Experts of a small language model: 103M parameters, 368M tokens.
Below are experts of layer 6 (counted from 0) of a mixture-of-experts language model. Rows are named router (the router's row for the expert), up (a neuron's input weights, with its number), down (a neuron's output weights, with its number) and show model dimensions 56-111. Each number is 128 + 24 x the weight over its row's rms, rounded and kept within 0 to 255. Numbers have three digits each.
After each expert's rows: a language model's description of what the expert responds to. This comes from a sample of Wikipedia text that the model never trained on.

# expert 32
router:127141103088147110137101126128141130131084124132148105115116083133115134133159128136154109154101096170122142139140121130124119090136118062129166126166129119124098145087
up0:133114141084121152117135153137139117092138098137097112136163117135092121111180160103113115151105122130106162142140164099123177096111154104140163124144177139125132145159
down0:112104076157115100097123114128127088187149141107110110168130131146108128106149158114096121098118125133104204112102143110156155118125114081129103135159147132116088123107
up1:136073142101156100132116139113138097137123142122135120126119080135098147135122063154128103112149135149137126142107109114115142109141105131106119105115128128131153168146
down1:086155117162142137134122117128099127137103121142155149117120122115134097117096110191154146158154129159108158168168114138128155140158123133071135099120112125114099116093
up2:101113126130098103092096135112108118148134106115146147175117063124152135152147122150139099122133079139107156194097120128136157124130124122117140097149162065140147102113
down2:121088130153097112127113126144125116136142116102134110167098127126089110101132094177142140121153105110144102141163096150124128148108106139165108143123116163122119121126
up3:131162096110192084153154143129128113130153094131126149175148116102115134119164075127142132139125162145112115137125114118164179113163135108084149114146093117163113156135
down3:102115114111122103162111127139132163059125090116172155141142161131117093099161119161114112137136110153134133122106119128164133090117162126121146076146125105136138109133
up4:125152110106093127123101129147110129114105137141120123122129145120102120114135130136132103111165153093103108097129097149158131128128104136137147109107140087111161150082
down4:124112119138142178135131107108126122137146140132162112139162112112123115165126125126140154077118144102150129169134197125136091105100136173144143090093138099097176138157
up5:101182081110113128145102163138125078118151076122122129136180075174113103077139118139115112129091133138122110115127121123093120151128151102083135099114130086171076136064
down5:104202153113105151158089079094127143125126120153154144131100137112146108108163166141127126138156138142155124156111127111121136129132127147100119125157103125154093120102
It responds to: Plural and abstract noun endings. Noun suffixes and plural endings, and topic nouns in titles and headings: -ation, -ism, -ities, Requirements, History, Development, activities.

# expert 22
router:141126132112106160151124120149095160087150099123062157133145086128148142121132113128113097161118185131121116146129140097095074120123129159121179138115156096091099174096
up0:123137137117117138092118096120110122130161078129119136118117086136176154125140109097117117113134131159149076121159146149144124116120148177131128167154144094113125154120
down0:131159152127151128113147127071105131101161158111177141140089134097096143129076132143059139136154127147126138141128122137122120149162132155150149103093127090142088141086
up1:136149130094173135130088123151172128100081099108122132130132115123079117139117118098116117095150117124118114155150156104089109123129176117119100075166099138151122167080
down1:079153128133127092177101176136128148133109142128139139117085129089119095138103107149094135076140136106090184114123115115145152092140135091068134128120133120121104171092
up2:154134094128145137085114148119140138128100142091095113139108117116148159072141127160131095126100109103125078098128109127138073113142156147114126110142113149100083151125
down2:113154148156136181123118117168125126136100147117149126140106122126127142124094116128123120108166120114132105118111091095093129110077128117109101156145151151099085122171
up3:111176124100105098129154134081121101115123110116100120144157128141142112131152173139142103150126187153148132116133116107104143104109144159107110156140151103117096144112
down3:134109139121127154093127134105146145142136100097091116196139161178106106091119137106133114142124133120123118169136097062108148115135114149136167076120101164156141102132
up4:110137132147090136170102096111147136133107124141079114077136089140128171134125141116155119095136116146119108083130123086110120111134124120123128112116144130125116180154
down4:100114072142119121141105137149109150154112162140142121125103156102146171161194135110131127151098103138104100133111163131135133149079120134110129123132110142119128117120
up5:150126150114125165095133123071091173116128075099129103095123126168131104120140142133134128162090123168095168148096098099110138187114146119124140112147139103075140163140
down5:116099195099138115159088163132115164159123129127132103114117110135136109170110119116120084140141131134096153123116123128115127133137138118140105120174102078164115136173
It responds to: Clause-linking prepositions. Prepositions starting a phrase after a comma, verb or noun, such as for, as, from, with, without, towards, until, via.

# expert 38
router:109152136146151127103091176133133151128112146161139114102125130062123125152136097106135111113124134110156102136114134087119078142127125096111178120099139136082147127142
up0:124095088137124097113099113156128108117110131136130145113119079143109107106104136115147120136176136093168124142105108123141048115142126140135100143142155136142138134131
down0:134127099137104158121133143181113172152158165126127137122134136105164087095095124122161143099118122120137078140139095124135165135172125125076156146081146148076117122138
up1:123182152171157120132123125105113127172122148174101142145097132164124132161099091144135145122129116153120112173136194155154096064123140165117128117151147109138163121143
down1:104120140161150103096060148148134157117115111101102136126103151148097122163129106147116130045145105086154134119144116157137121138126119150102099105146103123148120131122
up2:129143107145140139136126117122118174173119148108124111115126110097138113131106096147130122129129138187191119149140117144138081141143143125110105091110157126124120135101
down2:139140129131089135088124104130133142082132117086141118149093141134186109103120182100099140153150129095127124121141115092151125088106135135107130126119135159156136141135
up3:144118118129140117150146123110122093125117145138132149150100170115129154112149130118160095147077117135116057097119133098105081111113124139112140124134136167110153177140
down3:165146113116110140123154163168110110146159072161120116135092156194109157133153109081111115136131126137149130144136128143122109044176104132128132140125146143168170157162
up4:101117122128134149120152125125114147093169141137134158112136134064134133147150135086138101150160088131138123134156156129145151166129121105100124114107128150153154157141
down4:147100138114149101128110156142110144139147105116104118123126125130131113107117157119106082135120108096115125139149102204121159091121100118148113137116180120134112112134
up5:150168104111114164127136133092111126103140137143111151114129108153151125163096165129111107112133121136155081156084125083140157182145146098123119137077147136079149152138
down5:092138112169148136143126117125130098096105111090119130142133113172144097092159153125115166137140172123149129117158119127161131110091112135144098126108137141129138088078
It responds to: Sentence-final punctuation, dates. Periods, commas and closing quotes ending sentences or splitting dates and scores: a.m., 12–0, July 11, 1935, November.

# expert 59
router:118120171156124166081127119106107133139171132087179134119115109104162170148121132090157129139159117167115146200144142158076117151126128132148176098107105121132119147133
up0:080141130162166131104146133145104116149097122127144123123145152103146155167114125136155115122143159165153110129127121165137146097115144153134149130152117133150109170157
down0:131154132131105136145093169113148129097138131149145104092085099134116101104106127148086109078137166131080133121151122118112138151110117123148110146132170108120147117157
up1:152132151095099162147150143179092138102147137140128186139129159139132154135108107112107116132106126122088148170140115140142118078140148166140120128149104108111128088145
down1:150125072082122106159082119118126116117139161136122173122139105115144148121170052111146107123106122144174124107168166147124140113099109148092164123133159135094138161118
up2:140106089118126123138181124160115109118121107120113129106156103196198103125141127135138109146131113131158159129099138138127153134106131124140132121132099143101133143155
down2:149060155096130122191108121105079108126111163173137129093120095118180119110134111162095136098119144108136137141109106149130173121108119104105146155104123096124117182147
up3:147118114096139075187129164130105143123076143106112138138144111106151123114128117062105085148112106128056092160126106112109097099129135148136111132117088135144191105134
down3:118058109156115111146093132128111124105130152089143119147123126150126152161135090116145162133165132130117111146127182154124115146093156097117107132139094170143119134093
up4:112175148140163115124190129129119125150185159151128179129142177126135129112140099152156110097160125126117139139089166147147143115079147154143179127096128131076163144152
down4:124126165138104099146108105133079126158142132160131143126135130137159094131091118167129073134129170158096116124121105127124102085162070136104123134144163153150098065152
up5:172139119168148161093132127066080138179157130126103143105156171108110191120088107115119106138104124155178150185131131081131144149128112156154140143130157127151152131118
down5:161163126144117113129118135133143089123098127098146037132102121177136100121152121116168096112160128081146121126157157151124137194115169112136122100105165148115103083097
It responds to: Preposition in. The preposition in, also of, into, throughout, within, before places, dates and events, plus commas between place names.

# expert 61
router:121133077124135125164111122139129213108144183117149103141135108121171102082120122102126122119133160135131157110131099146181125145111141171093193131154095128113118125129
up0:150114122108145184152119100139074120130132140133112165135101122144122136119078140122124168125107090129160114118161140115124098139146124127087133114144146128149115120098
down0:099106152182055132126124114172129141131107124140133135158111126091129165136151102169119110111103154099149137153113094112180089133145138117105149136074139139092122113146
up1:141152118166157166146155121134145128112112168098130116113113121141124108164143148123144154154114095149094126133124111134142159160135137118126156103145146127108112153089
down1:139136114142183117058132147140116085155108063134101127126133161109087203093128130106108122125115125136143150134154084097136148138154137133078087178105144159166041141105
up2:164129083116129110130084104100184114110087123119152139137131114118127159177147138098095146146105134157103116178136112124166155104126167119128177139104106096144140155129
down2:098158099150129119148075122116124135157119173129129138143119165104118109136094132123157157170124158134103114145132129116117124182128111150120111184106097123123063140116
up3:134160132120105140184167125121106110159086157108139125157144086108161135150143153139105102089086175185143100113130185104149125083112160147173147137120126097127149134156
down3:082181117070128160160107153134128116127164107123096122102114136143068177160120135151179117111158107108139138111104121177103138135139124143136107129128140156115127103143
up4:147167169090148123116093115142100159112121107121133127097128135143142130127128154126121111126147124145096090135160092168110131128130095140141123188116153085149128149095
down4:136172140123154139073127116108131133159133084107129105121123088153141115101152112135124109106141116144095146126108182147148183110193143128150163122149134137117133126093
up5:116134157095128140163116086120126064134090145144166154125096102123159121106145107144126164132108153158100147125109108179150132168090136189150108160129139111155113134122
down5:156114141134129112128090121146137134110155131107116099142157131132121122104104130152170126140166092149129104071124174117149149107095122122128116161136109117139150138116
It responds to: Surname word endings. Final pieces of personal surnames and other split names, such as Fou-hy, Rum-ple, Be-han, often before possessive 's or table pipes.

# expert 33
router:108129130067168118158092130146138135088110118137123114163119123100141141071107140115143108134093130134131087130118114144168142146140140119086168134141097127143128136090
up0:139140120143113134136111122130148119111106156097152128116126092159095110132121090128109131181118100124113153128172123142077112104111131117156172133132137105152117098122
down0:087080130151080143072148102130138125135126092159136121146148155125096107123134140120109120120156131121145136128180093142120122135105069142140139145122191101121124083145
up1:074098130132144157073145089116136119152129115146101117144145184113104118135152101124118116109116128135158114119120119088135168115120128100143118122162140143149148136141
down1:159081118109123133133131138116129098124087157170121156108112120100149126097137102118084149131122144102117158115130156147118141115114091157131098154159102100123086151118
up2:133130143114123152170115144128124162120152102160093138133122123090115085114153104165178117117083130089171097124128116130106159125148126136107131138118164118119134135142
down2:120111148129148124159111085121114124127134129093136112140119109083104151110100140145144075134163107151113186152124120129121095108129141109111127123135116146128114101117
up3:121147084135097119125100084078133085103079124105105151121176137128134130140099157123100118078145142095098133145158107131100095118108161180108099100157117122114116152123
down3:146119133105108102135114149121134142129136139123084132125141121140127197106159084152157075164116159105134131123146141135106087101173076095152115113131146126125098125109
up4:119113146117128132144104157146128141130076133129071132132152136098139128089110127128142109106111144151150117115075146131114151111135165100110137090138107138166163129173
down4:122138152137142150106129103171112113146115151140125157120107167133073110111110138135111096104142167113129109146138096140117136101122128125155093136103115102173114088174
up5:119159120103139076145123104137150180093101105130116141188170146119090130107120170134116149065121126187125099134114166097151166164143136134129154134151113111093114098098
down5:105115153110120071147161118134146167100145148131122137106156102141151101117158134121129121137170118119129108110110130152129168151151137118129105087115138120103162158078
It responds to: Subjects and header words. Sentence-subject pronouns like he, she, they, who, and first words after section headings or in table header rows, such as Name, Team.

# expert 62
router:149113123160147138100186127122117126087145078116119147152134118135102124157144091131132077121124090141089168148107132126131113117090128106121152143131102124137152137134
up0:136120170099172076127158122148138143099113121140130160140126117132123097157109140140169120146166115148105115169164130128153153163082162108115116178129112113126189159094
down0:110106167130131104096165082134120117140158113149175113140124125158117138144097151129120133103148078171123109112149127149100176101123114088147164174156101105134154148074
up1:126115139173087126138139166162093167119088147127124139149189123146105090129097089167130128124081054127117093080153111139106128133117123168136108134129151110135106165103
down1:116156115146112107114143152177117094106089156105174167166143117119048155171168095117164141120162109100171125055113130128099135144126117107135125149088142119131142130093
up2:126135105104145142126110130125169101175088163141108140158148045124192125131133113147131097088154127168075131131132125141109126133117131130122167137107111173099093177150
down2:120111134110149148126130132121122164113120115132105126180110100154139134118125110153133115166147131125116184135116133136118146156084147140117121123155126189121157121095
up3:145113143140103166114152134109116098142115144122180125164151138112127091125083131117109098115129109120134125149080159127064151150108096118146153123161144092114151139144
down3:122102111115101119180136122145137110116145096112132098122108129089102136135106140149136166144106140110151165123135134119131087170144135096162149192135145149110115145153
up4:173167108151132100196155104166066109106125140122114110141100130121146117130147085171141111129127142156091134118103120139093160120134084168083140130188113135131157108149
down4:095151121146136157133119075098118107105109162102102168112115100116111150064124125113140086110135138134150140102110109189118143110182131134117134142143140129117138108080
up5:119117146147136137145155123145146105137119110145121146102168067110090100170138121148139108120107136143147118144115132139166117113135136137075129112184149097150171190181
down5:102132097163134149137095150107146132159124125142197116138123156079145117115154113126107135145130127123150119162172135146104137119165187118137130118125135180141141124154
It responds to: Initial word fragments. Opening subword pieces of longer words, which usually continue with -ation, -ed or -ing: pl(undered), ab(rog)ation, ex(eg)esis, con-, imp-, un-.

# expert 4
router:140116107093162118097086104127111200159147134121169159094115144127185139142142104129127133103096143139125126120125118110175111092116114135107161104138110127123121106113
up0:116167161117119121128109134148139112182165138177131130103139148095144177125151185094071136078124152120123138113154123123130142129122078160100126122126062049111108125129
down0:118123132154097130142110130095085127175126186122146120160110127102085105162165140140101138087144135131107119121155106144127114118125089117109093118122116083164100155111
up1:185086139094129112141143083137104146125128136110126134107159128133108166150139128115074100101088155152107145153126105113119120142125156139147133127202104120079145130157
down1:130127134137143142123208096176138149145156138142154100156121136117139144174118135101138113106106103124111129107170070111123127109167117161127126180136144098138105143115
up2:123114147110139151101111130104136128168138116128109129101137099117106099123100104124125174141138153131127145094162108117122120145141115164089144156169129117181113193127
down2:160116113196093169162123118100127120133104171159106107115165167123182130158158123114140148153143107130129106171088121165111169117111109158103118129119182073072138142114
up3:164151188102146144155147143113115148109091128094100158109130160095148119111110128106096112110132154134142120149140141091120103162131127106170152109153104154115129113113
down3:114108100107109128150112103143107123092128141118087167069132118123148129074121121170112128143117132091133122111132135104073130113136104123148121125131131136132092110146
up4:158097114111152084127140122110099172085120112136097153150152107135117112148150131132122099125115154117120120129179150108132139116115107155116132113142152100135138125117
down4:184120103124136118130127126094121151090133101123149115193103104144145136123136120096157108147178126134105146086130097126156138122128154124166130126161136138141103157128
up5:119120144128134128126119124088140147143093156172086127149075162130154146091112146161143162133103130103146089119111123116144075133137103135076153090142104082127143089114
down5:105135118120153179107139092116132130140135160126093196118123113127157109096154135138122124140159097157156148141149170110170104082095125111156120161127148107169121146206
It responds to: Purpose and time prepositions. Words heading a purpose, topic or time phrase after a noun or verb, like of, during, regarding, also determiners the, his, their.

# expert 56
router:122150113149144142112058143131115145082102149149163100127133121115150128152151100147117135101111115151131114128115170113088124103126111118109181119112139135121120119094
up0:156098141127130138118134131121136123079131104146156131111127113136121134168171113158144115174116135115155122122092127092118135141161129129115131125112197157103075124105
down0:152163116154152098150148140099107166103129140083127164127124135128150132089123168141131115118105093146096130150118163189120109156135179115111098136134111062130142153149
up1:125108153142110161155127138118104144141146114155115102113132081111158118152120140117143150119109152144108097169103122154113076104161133121174134120120167101080107144118
down1:100116117110119157124138201114135109120140154099086096112152147110161129099133090130154130103110124147143158127180086111114125151111153133117147082174097133146107087093
up2:117107135124128114134128168143131110121087086121115129109103101144093159112161141100104143149142157130144078151148165132129132147141132111104160127128115140162120160150
down2:183138186104132130083107092137120143118130130157101163123094055134106121187115113105111147119173138150141148129124129109115137138144090128126129113106171145081082122083
up3:138114178155136158131099126149113127100138167117171150140104134095121103095159100131136132134110164124151129132133131141163123118160167136146122118137133136156132145125
down3:118082104108138120137171133137120127141106121137140153181118116092191115145115089103144134107126097124099141118121129139116133162138116117169132124093065130119068143118
up4:127164151106104137132152131132152122104117111079149112100089099143160135144073067155152148134129151120132158185134177097100138150135167112103154131138145126111119115171
down4:134119122121136140120102095124141129109133142187082108156150185127100116147139157123112068081120154160103101113134114098093154079133127140134082162142141137100176113119
up5:126145133141119137127159139145120129117151178121144110117149166122119158133155132113097112070148150126101145146137102154127129130152112145060100106107119101117081156154
down5:095115159130138148106117108094086130134168164132116118103125098173125114120157108119148189136108136146145168214104128091158161146123093087153099159178165105174137117158
It responds to: Plural nouns and pronouns. Plural nouns and plural pronouns, often sentence subjects or objects, plus numbers in score tables: they, those, people, members, Examples, genes.

# expert 26
router:109133142130165133146083049097121136153125148098131151103109063117125117107140147137134140127139145158149117131113129100151117122128105072109144086141130135136052179115
up0:110147174155163129131155125128127088144162120100133127119137138138184138148151143110131106146109141125113105143105091121106105169099129152172094126114094117095130142170
down0:147154111179146188091144115126106118131148098141119121098141142126161094109148101150119138126115104163108099176118147108122106116117120128157103125108143155154143140125
up1:124099097176133095130090106107130128137177124137131100085135111097107093123177144152169122158122145159128171115080114134071103165124111093080142129121117152146073146138
down1:101107116172116083173117129149117107083120158128131089147103163108153180120114095122122134113109164086103126097119109133129145164100115154113160189109136118150146142150
up2:126169101102104146133124135146097156097114143114112120082103160079111082158133155117145158152113105095133117076125156132137096133140119138146137170130106126134137142117
down2:151100158169080126103153100100127158132153119135125158134160108083146111148123150141146090130179138095113156119105103139122134088151134088127134147120145121097178176124
up3:072137142123137127136150111133141131125145092124141090092098144163147169147142169156114132120042083139116125152113087104120130124150118144132176077095114139133126135125
down3:185121143138109113121130089111113096123145131124128129080114127134151179143147111129129121101102142069105141095129123131164132095113157146146162126144108126119108109074
up4:118123133155129121076116122132121130109136147139143124116103141121102165156155141129115127103143145136147137120104080125129127108119136084162110134123140108143110145130
down4:104117125110097099110130140145151122123094107140145119143107130135113140124150124127148136129110110118109134123174127170134168121143152145101119128137114124131142115150
up5:160157099125118160129121117123148082136136126132121119182111090102114128136088118113090120107079140113129148111150123116108116115161117124122134162092111133104122121126
down5:155136180148135144111049137127094173139092126160120128154117154116102110127180129097148129128169125163172156103174156126166130099116120138145158154122133089088148167136
It responds to: Determiners and section headers. Determiners and possessives starting noun phrases, plus == heading markers and pieces of uppercase acronyms: the, The, This, Our, ===.

# expert 13
router:133150113119106117132098166116119139070144104116122133116096112112153140127146117112141144150107119126097123144132099135132151091112189119094132117111136096125135152115
up0:136158128116139173125093109096142125144120125182125087098113098129110112110108137111131090177084129140108126103109116152120064130129129136129108092106160092112138145116
down0:147159132091095125103091111117111164115145098140098130139112138100141118087157134092140133113144077152118090152121141140082123116105147150119125139143131150134139116141
up1:117148100102120141147074152096113119145122132102106143130154106148115121147158112113121114119153114143112088178151123142111149110111129133084134154116149127138147142125
down1:133110170108158137128144098095127111124156115105141158111146121127133138177151116114128164154118110110139143158167072172129125129091123140150151115145097091139120134110
up2:150139101120132151154160143155133131166127150143112139100112100175178129121128098085099105102146122112093139126124134122111098127115156086146118125121191092145101140137
down2:130133118132127143117120165120183181166129149151118084085137149140128121166108160134120116116129104085146121138139125096109122142106097131154157087167154135096125127160
up3:105116156140094154107109143133137148100117142152077108149134128115113143088195113124150126145128166135094113121174126144118127107177123136141138147131108131129134151137
down3:093189161092122115121106092131138118113096116147142138139145141132081128179113144138109128120103177128146123128145108128135114137130128085074155110107121158172139111131
up4:113187116121141114110138126171150150144122135132087121099115133107143135104146114132127125123128096137136147162125159158104128172083128119156102097102111154097112127132
down4:121109124139131117153134149136100134076135097165073139123143132111177145146134109135147101119133122120121128109106084125023115111124120123151110143152101121138139107139
up5:073121120109134160129170112129128129125085089079053152141149150126116144158177128134114080152106069135109174099138187143135094110150148165107125127131103093143079187123
down5:135110139083131132133105096078121178118116144154111161149153121122130161133125102110176100121090110090133105139162127120115160177101112164128146110138105155120162176123
It responds to: Brackets and dashes. Opening parentheses, en dashes and slashes after digits, in year ranges (2017–2019), scores (7–5) and parenthetical notes like (age 44).

# expert 17
router:134142154134141143128139158127096165164171095090132119123109122116147137149158131092124135145132096101102167162123127130088124136121115144124163112130128092151101143115
up0:145082126159150137116111162145158139120163120123123125126129115113151117145089136137150143093141143127095111174100105113163164168125152096152171119139116126064095130130
down0:139055118135156176123169130142129145144122145138149126115178149094149121097127117089176112114125147124141101118094127126115138147122112129135126161159101089095096149112
up1:143135119118067174127134111185132143139137132125115118115118111117168090160082117174097112134093105147171121075113120104146127120125093152138155115125131167118163137159
down1:141170143091122096135084127138154132148120089118164133127164105138149120080119112120137118144145143105155081120130128124117090124135121121115118110136153125089117151138
up2:126129153113142130139139133094088121132157161172153125118106083157155150154144124125120095142135107131155166133079140110083167129128136159122114111120127128122140103129
down2:141115098136178147106117128083145154089125135116117160154113095113141145152137119067128125128137134131149153167186148159124146139143142134094100156139148119093144137099
up3:136136099117158122137109098165125162086141116128184146140159162081157174114153118136138180125078087104154123135174069143139141143155108123105113097119143127064088113125
down3:120146110118166176135120083119141090064096144166077108116134087112143119123092106085164111110117165180178113120121134102105142129120138137097180136106128111155092154122
up4:129100125093142121140119116149102167128105165150135137127103116122094135145120088085158113146101111133167124130114151080160100102098114078143058129129120137118119157095
down4:110160180148157090111126140098133105112154131131125173114093104114129135107105113133133142157141089061119152142120141135127127128099128123111143120145107129078137115100
up5:134145121212086101104142123092115107155156105142125102132138142127120083126142113082158139141114135141106136114161124142095117138103140106077133142124156119124111151125
down5:116128140138102133122099111128125119101103122138155146109118110138111124129169090116133145156114090088154105129152147125107134137114131151141102170112207206132127134125
It responds to: Capitalized name onsets. First capitalized piece of an unfamiliar proper name, surname or place, such as Sch in Schlueter, Gu in Guignot, Kh.

# expert 52
router:115117088132137106143148121173119153105100175149140119100093109141185106130109121123114137130096209122114141111132126118179133120131196155102172126131096110115094125121
up0:126139119131108169100103083139130138108099125170152153153107136106083181113116116145132132140166098173094128164099104139095124124142118119103108093120152104130128119119
down0:138104152118151151119105134145123070105139134137133128067106108161122099139143126129110100136123132127136107097138147162093116140128108129105114095122114106154067089116
up1:093125126149071114111116102141111079118120116130073115129103122143115141144141141177085117121170165133139156107162161088105062122103167108109140134144118146137146071148
down1:150121134117070087151156124051107157141108103197179142134150147141105121144133112124135123123139128130139112088133140144103127147104087124142091131157133112133156137138
up2:119188129154117129118097123107141140105170110135061148122095131118141156127144153095114119155149081152129119130092141125066097139132160166140157104154134125100146161135
down2:083145129126136146093120158142100177096135161117140132120127151112111073120183149133184178124114133143189143123138127128130087146120107091161162096095159148121130137103
up3:094116132118097161112133104119158141130120116138114135118104091151171131111112087148080124113118157141107149148148085150151146119109156115112133106111114147125136136096
down3:101127135150106093142133101134118103110096134146136133101163097127129113086164091115062106159129090138091133140135129102125122132160094157145112122143110168084147181075
up4:149120144150168139147180116150174179092111135108164162120109160096126139130181113087105128103115110138106159067119133137141103141111152141163158156142124092118137147140
down4:142125117126102114156081132059170139066134132090090089144150075140114063189122165157127123099123165089150100106118174110104165137103114144111165130128143123140111107143
up5:103108121125139145100139128157084141127119125117117178149108125116149144137134144119154159125152120150118138134170118104107126093119129107090140148132158107155152129171
down5:144120146136117140136123100131105166148129109108135180119103141147136156139103129119123129128142134140094099178102157159145137131132117147129121181130139092118131109129
It responds to: Place names ending phrases. Country, region and place names ending a phrase after in or of, such as Germany, France, China, Azerbaijan, County, commune.

# expert 12
router:090114150113150151115137140103115137139094131156130104129127143126129117147123073107155110103110154117122140166128112116153118095087126125140090106083102131156117153097
up0:168114127138148169119145113088113138092132096159137131158116121126133133119083135118143121111091137138150135144089111109141098116104118155141107135112112130101190183150
down0:131105130119116146146109062133137132163113134132096150141132145116119173120113165124095064168174126106139093159130124125137153109124112132103163145157070149113129145165
up1:091142116132137185159166118105137121095133113158135122097096160102137177133076070134116108107127128124133148130140105093107159127084162124088132122161146096179108136133
down1:156177123117111094127123153060139123140146127094137133112146117116149121160137093135108139142098106120128126127121135135118130120116119098097074144104123121155098106148
up2:101173100118115143085114161098080170108137122144114137142096137141135143108143114132113128129098144164102123108124100103118103111141113172115106100093105139103115166088
down2:122142116125091110139111124138113137175164121121134184124098133142176120161098155128143110098125137107134156110122134078102156139107109168157108116120149111121130149127
up3:090112161107141099138113075107131163101159121105154147137130109141104111103114155128102070134090118160086109140145125107150074121110135138119144116158121157121143145106
down3:167116141121125082121175112128113142132154102107099146174138120164146179155103097086144098155143115159134120133122087121144116130094155107172131124149125137099106145091
up4:107109113077141150146129145102086186113104186105140090113103151158135111114127115133124097125117131101106175140123111114168155070111125147127074116104122178110171172117
down4:142149115104131129173073153156138128156149148111138154107141103131090119146099124120119113150132106127082162145095143135140136124101129113128110126113141123146104109090
up5:101148145103139113129155128111116112129090140116163119115171129130118113095139132140129107154108115130114122141144145111149107139137099167113144129137076123087145154135
down5:120109136126109136106130135098101142098153121154134118148102114146157141078093117138134156133143151162133104135147105166111135116154141163124136158148153134126116132079
It responds to: Foreign-language name fragments. Word pieces and accented letters inside French, Spanish and other non-English names and titles, such as de, la, é, ñ.

# expert 37
router:130136099104154103123133127147104162123101210107135090140139146087131131079127108139129116135124155126121157132107127141173102160147147131087179141146117113090106144097
up0:161112168176141091100081107129120132153123129111086146113059140130112142104129112122165100124129107145150139127107109164113115102151147111152138110120095090111133139179
down0:154137106123126115150170100105146135147103143085145111122135099096166157127122083131134143131112091120123155116119145099145120090095108127136132119122112153095105138141
up1:148121141083096138130129129127117122113117107089131123122093125150151144128107184183130162110123114114093119158118120119180133129127091140109129173100112149098125158161
down1:124132121103178133142099128126142146097113105147168117101102116125114138115155105166066115099119101161132123125136146113146129165122175095135096134136126101134107158103
up2:113151121131180178109123110094149131156139144117149110153114140106158127105155144101142139106111106127137119132142115162111119139124098125077132117150159123118148127160
down2:108146151126140142108107107155188103175112148137117134126135097141087108098090136169109132106133100149140108129134151162146143156089136108136140094149154099126102112147
up3:144123145184079140167100123118130119122126135123116124037124114101115125084132124114120161110126141127098137119133109151127116179162145116142123104123138149121132161121
down3:139134146155104115148163134106111148145144110120136167150101129138165131129131148115052108110152092099120102156110100149138100096132111178130133110125118125126153127110
up4:148141162110117149109155112140152150156101096142148182138141162141122144115170081124129125122097063150111137133116152135125122111095154095102100126128179126104096114150
down4:164159134180113085154161118151167128125111130124113065143107114098127082171093153125121123138143099134120117116134122128106136143154096175151104155128115110131099179110
up5:143108091113140121155130116149136161096123180115141159105127118126150120155112154075120142137084127122126152166133141138142070118110136135120152118135138120121113111141
down5:129177110116117121110143101149164130122125126132149169178128146098086127142128089138101073137119150132132128128111097118126121094126121121134140164121135126138117127118
It responds to: Month names in dates. Month names in dates, such as June 23 or September 7, 2001, plus some infobox labels and colons like Class:.

# expert 42
router:111146162102120169110128081122127144157074160119117142162139102129161113106138145120143148153153136137129120159131157133176142133116161074144114122137076127168152130107
up0:146172146136093102138154150161138118093108101097106121129145093124082169070110143145085131126143105136114163115124178134129106197120065152144131163139132159098117147120
down0:117150133153105134125140136113119124112098138125126094122100120133138136130108104165091121141110125131105081149150169142157150133077118140141145126129127088160090096159
up1:147136131142134103106125102146151165124173154138139104176116120116114154115152149130123133124137111159115115117107079115109159125105124135114139145153117140148093116140
down1:171147147101111143110107102108158125126099071112142072111162104182102119149166113119164088138136100102121152113173109113100154046156134099104106185116148106147108144120
up2:129128138113144160200132147142120122137145126127129055115149130161170101191137117111089138178116122088158136104129130114119185111118106145109107124136114084127118115123
down2:113119162132105121108114142115136102156171143151124085118124105108125150113096161118082124144159119146130164106128129081131107075093127109133103065128134144137115170141
up3:095161128192140108110133123132117136115134117137080175098127110100140141117152137122083129147121116117142096079098155159153129133073168153114107116153155161166138127157
down3:167161145144135117138107155075130167127155130118153187136136089134132106110139152117131133135148143061135109125122127124083139124104105191119147182135141118102132160129
up4:081109123160116143113117179126151165094089141164137107144136087193131117156094142074096141132128068121076133114174138107132117100097135070108123097139102099121136129151
down4:117061133115109145127150125097129110143141134147089121117109131084088093108132122114143124158076172122071087098124129146138148128125135141161120190099126086088133107134
up5:115177170128135157093102128171127141179137125133117154094110133115173117090112118119134168085151106129122157103121142164135107121147103118124148073140158167158130149107
down5:119121154132120118182163123137128179043149114127100135147125129148118112135105070188163148129116145151117116136173081148128115125108085113132114137105143149163106136145
It responds to: Articles and descriptive modifiers. Articles a and the, and nationality, color or material adjectives before nouns, such as American, white, stone, blue.